config = dict(
    d_expert=32,
    d_shared_expert=64,
    balance_loss=0.000608,
    lr_router=0.000912,
)
Below are experts of layer 3 (counted from 0) of a mixture-of-experts language model. Rows are named gate (a neuron's input weights, with its number), up (a neuron's input weights, with its number) and show model dimensions 0-127. Each number is 128 + 24 x the weight over its row's rms, rounded and kept within 0 to 255. Numbers have three digits each.
Before each expert's rows: a language model's description of what the expert responds to. This comes from a sample of Wikipedia text that the model never trained on.

# expert 43
It responds to: Single capital letters inside acronyms and codes, e.g. VCS, MAC, PAC, WRVU, AUCC, and some mid-word pieces.
gate0:142133183116128111127150170116133105158136087124105091098149124122131149112112141132121168139171129134124132109113169175103132124080168141066143108131135094134134115136127142148142138145137150111150147109123145149181126177129100157131161140133185128117084110161116081139102135196101123108123163143137128102110142097126119136128107122141083095136124141151128151092121142116122167157107
up0:071132092112110121115121121121078124151145125093118136203111140149150137124106097119104158170138124152128151060150123163113158130159124136140109152128088129081137144162122164130145146097143147099177098125068102099175139112115154113129108160091132170099112177112132142126166157138127115126134099136122116122145147107123167102125115109121125119123102141127118154123147104132138129143131

# expert 12
It responds to: First cells and blank cells in wiki tables, especially election results, such as Seats won, empty cells before hold/Swing, and place names.
gate0:100112105113126105131136147114135114166135167136132152103122103142122111114141145121129097060159162116137127134118127152118156137128143122098101080168124175152171163100181117107088118087107122147128185125170110135150156107122104097135144139142124130159083155125137120120106116089124104166171086139125132114156120099175082112120123097110127124139101119160136114115125098133127117096097
up0:132124094125103117105137142147131093169082133133120103114137149114108134158130115123117124108174133126179125128122099135120130121125162128112096080130170127157117149131136135075047106130073148152106127138156101109119121131100114123117131171095161187108101138154091117115089146132119106157134137110167121111147149100144119128133133109136130122159088152129099124103104089123092117172090

# expert 13
It responds to: Line breaks, list dashes, colons, and degree or minute marks in infobox-style lists and coordinates, e.g. Height lines, Position:, 83°44′, Preceded by:.
gate1:160172166166109134140101122146150091130159160139132150119077122105147122092116146086139113161149167106106125103144139110177115145135089105103139168173174154112108175147124110121142107155148110157173144132169095166148129115138099129146143138119132137169117178127113127119132139136132124120101141181108117157158131105143168144136121128121123104158109136098150071124105133129151125130123
up1:205109108139148102137143146197106114139134112107093131138123140107103147118165169106107083121102132149102146113137128132151110165151145155154172104151096129178152109161170115143146148135089126135127102161147142144150123168104166114126135106108126122198099121139101114130159125158093141100138136115138129128120097135155131107130128119086141134134121134164087143117167121138131161119123

# expert 50
It responds to: Pipes, dashes, bullets and degree or minute signs in infobox fields and coordinates, plus field labels like Weight:, Municipal.
gate1:112141151116150117126176141111124175122133127137097121179137110112129142107104129101139131124094141149144140172135131108163078099116121104110129121099152127127164091131155118118165143150067165101099159110147156108127159112149123101123156113115182124119128177129144133150124133147087172145121128165153110141143095126138082106133106120121166146119097114094128128103170109133068086141133
up1:183163102133160143170085142119142139130086114144164112109139124163133124114146040168140138099096092131130152126066130137125126142162116091136143106117100151128122126142150120090168116107159145144144136126121115163119099111141155142101130123168091107153145131094120172095135095094131126133141133135122138142126172137110159171107129158162122110134159122124154132127162118116151139108150

# expert 29
It responds to: Pipes, colons, semicolons and numbers in dense statistical tables and road or score lists, such as 3:, 1;, −0, |.
gate0:129206148125146155120140124112156121118126112169117091129108164126115129104166130146167088168130105125108154094140123109178114128126145084111133145103142157152095182180116167129146167112087171134120121123130156076140141078121139089102112149163156089134121153161128158144127150134090137137140156163117121123120143118129144146156114126106124145133127121116113145141100088134110127114124
up0:153131173103130122055124137122138143123154124146094143104124157135080110065158143130110140124122121094104119079164124134095136097130126168087119086156123137168140136108138122132121122109117119126136160101143130119075170108094091142102127104184124138110102138096147081143154141140109118151122173124107139112156131110081116113144130151102142139166111144152082133135127109133132122151108

# expert 28
It responds to: Tokens opening a new line or section, especially ==See also== headings, plus title words like President, General, Sir, Born:.
gate8:136138157151131055141145148131132142139092091083102146115137112117153146125113123145142135131108100190143117082152116150156136118090113132131115122150141110127136126105150134104141137101167137120065119141135085110092168156131115165134135163117177127084104142083150132116113126146165151162086110138143086121140102124137083144130108101139134123134099133083142138113155131125138117181110
up8:118083142116073105120137141154138127127197151155104107127130154111118095109144116105106153117151125116132115136165107133138107139118130136089154112103102118126111207160097115135149134100091166134141141105121145140123144129120170137118176079111104104169152138139150121171149115134113136073146150127129144140150118104100082132115143139138095088161160114137111132156123174150145147130154

# expert 8
It responds to: Main verbs and verb-like words in running prose, often after to, was or the, such as used, released, defeat, offer, have.
gate1:135118120149135160118123132124132145130137144112162143116177083137088160138153129159147142171153128141118097114157147123103127112169141128110155123175165166103085132145114124160161094106126110169110164118161115104141156068134126145144136110110194141137124126107090143108108150167091123113113148126122152086153149095132121141128181101093139115113132093131152142103132140154130087160139
up1:136136135145134168149124126139121128158176129101161149091137114154082189129137130140169169117103142145106109120122142138121150115141161065094104128138140136103119130160128161151113109183113101121093117126144145082148150117154173155136146112119145136182130190125099122118117149144132141112119110125155152133119146131123124173148142132115140121176102117132111148085153147183098118144104

# expert 26
It responds to: Line break tokens, mostly before headings, lists or table rows, plus some name fragments and table header words like Year, Votes.
gate2:160095144119139133088160097132118130086163138113134105130126097134160095150148132157112138122142148127139099145140157133111096084121117146078158125119128108100110085129105092144165145109121140120078123148108140158109103112137096140071128146150158127167166116143161146106145104099101109076126146150142118131079147117109084142144142166121085119134111110119158155121122159098081131129162
up2:113134146110146078170140133121155142160147150123118142108107123137110133159158109090129173143133108119131134144133154128118100130162126156140105094180149108149165152111129119141106076069081116118154103120152144125116136135162100148159091149120125106118129086075083098156145160117074128143139147114119104122154148167122085176078136151123135164115116106121104127138120133120137119141145

# expert 34
It responds to: Hyphens inside compounds and codes like peer-reviewed, WTAE-TV, list dashes, line breaks and table pipes in lists and infoboxes.
gate0:144113091164132120141123139096093124153105126132094129174126134150140128095097134146187154153140136148171167109132138133124109131103111081124148132098133104129133146113150109111127161073142144136146084109138097172164142106135146107145128117105110138123095124121138135132058140172109126155124128166151117140159137114183138154133066108138160140137144121124133112178126111121140073102134
up0:165147106167130137135144158106095151158123150113110131144164099144149115086103111155149154164087144146152115111106138112091123140090127103105122111112083085131131143145121103117105152094153163136137069124138141165181133126131104125124117121129130133115153173110185121129094131177149183157138141150158119140155142163128118130122151105186158151144149126114157119135090129140134101120116

# expert 17
It responds to: Periods, closing parentheses, quotes and semicolons that end a clause, often fused with the word's end, such as s., )., ".
gate0:156131101132133128148099103113168128140098119165122116137092165115109070150154126138173153180115161176126155110085111180155112121135120121162135144162150126113163134183133111111144098112129115122098155119138124132105127114096158108138107133118111093145103112134114137162139137113167138135150170133105104173141097111168145120117129105133147111067117119108139104126146135174081110137122
up0:143152090121103162131148129126159121137091123161164111147152137153124091135151115153146132095128186140129155113128154150162106109152092162154144138150143105101186132133165118104126108045117142107121137125127117150154107108132126121140099159156073120155118103135158147169142150110154085125113111141088135139172115117151121141112128139105139115113122081114161135139096089142116118118158

# expert 3
It responds to: Coordinating words like and, or, but, plus word-initial fragments in technical or biomedical prose, e.g. endoplasmic, glucuronide, retransmit.
gate9:175137099115157150105149107143094135169138112149151133117151144133101099104137127145139156152155147135108133147172122150129157128091107128124169142116093108175105178148138112168156095133140119145092143074125127130127128090169137118101099102189115109113158123142107097118085179132117130136102125151148131156110077148095164151138115150145137124109126120156161127093124128130128098095105
up9:150153128172135119130129140154142120165115111121141127097105104140112129116124100093197167138112135123131119100120135141102111126106180103142134102167135150125123103125159129147107098111115134119105133075133180110105165138085147121156101125189135144094128125142115135146127190149123104129149124125147139147089091132130093160178148140152134170127159099099115101132093150158134097117095

# expert 59
It responds to: Pronouns and clause-subject words in biographical narrative, often after and or a comma, such as he, she, his, who, couple.
gate1:106125136142137104154151133106163090149133113148090096125107146119165157110145133166151099163137149164117145100091115142166115125159097093135114129146169139109152147124167136091091125127129105150093151121106111120128119109146114114128187163148135103141093153149121109148128141125122093150090152149084117151123137132090108112124127092154094103143083162096150117096127152181080110143124
up1:128097145124118142127088149123125163117126092125118145082099137100131132081140127150154091137116118151127158118048122112119126117106123096137152120114113145121141129165171098074146113146108131124076149143130187114111120154111141120140136121145097112107141101184103166120116115119149148127106168133099114143141144134098154106126083112140093152123104131128124149127156161111117109206116

# expert 24
It responds to: Cell-closing pipes at the end of long table text, sentence-final periods, and abstract nouns such as part, number, power, effects.
gate0:107143138081079102125139109120158142163122140176127090151126144132118096122129155088164085137110116114125148157107159159116135115128113173138125110110111115167151110120148105137117104150083133118074160080112171140077130143143144124156098167125157129149137110128124137099114111141150152111135092130123135124194098098113173143168157134150103090116114111135115116114114116149144162138122
up0:140166163122132156070141142134120103141128119107147132141103071121151087136112116107125141136115167116088133106114154151132133133120109119113140138136129189148128115095127097159126137063169159124115120094079181117127113122112128120114100105141119143149131098099143111081131149142120080174089150114159113150095094090119108128116101132116102107106134075147158135141138129142106109107145

# expert 48
It responds to: Line breaks after headings and sentences, heading markers == and ===, and sentence-ending punctuation like s., )., ".
gate0:121112089130132128156119134150094085136085132101159106114126116102147171105102127098133140110134131125108172135131155109133068102109107127130158116122103128168093121167104110095108109147141108124133096190132084108125157113157144091115145151141106141153102158157106129104127116118080102150126115159100140107134112099086124153116135099120133095128188123155131114102113105151177163107122
up0:153136129153153148116085135151143123097116185145116131131148143136114143128186121165159090178138147117151114099099106093130106147115147117135160157135103137107119150130165125155127147143107147150102141153155113154090139108160134078132132136169139100158139142156139123134131139126146113099120144123119128163138073117167132125173155111118083126178126181101113130137146104154067127101119

# expert 51
It responds to: Verbs right after a subject in narrative prose, especially was, is, were, had, which, also, appeared, moved.
gate0:131152161141153176123092133118127168116142123128114130136088135093105102131139143159141115134118125122132162143111137110098144082149086131128138137102126124140161192116114050115080125146131139130085134093158130098118129140120126090158120134104132119081081161125166109147110134121132149114120147155129103148162143143148148126127181117133111114107094154164150138161145111169114094079123
up0:132179135145140108136121113128120097166117157085114138100117158138102122159136113155196166129120131123142143104119109140091104125120120109111120132148150168115134156157107100093158134143137164130122101117095136128138102126146117132119143148151141115154107129153114120178129182118129130154142136150130082123087138156116093107137096140096194131157071176120124180135140144147082141108127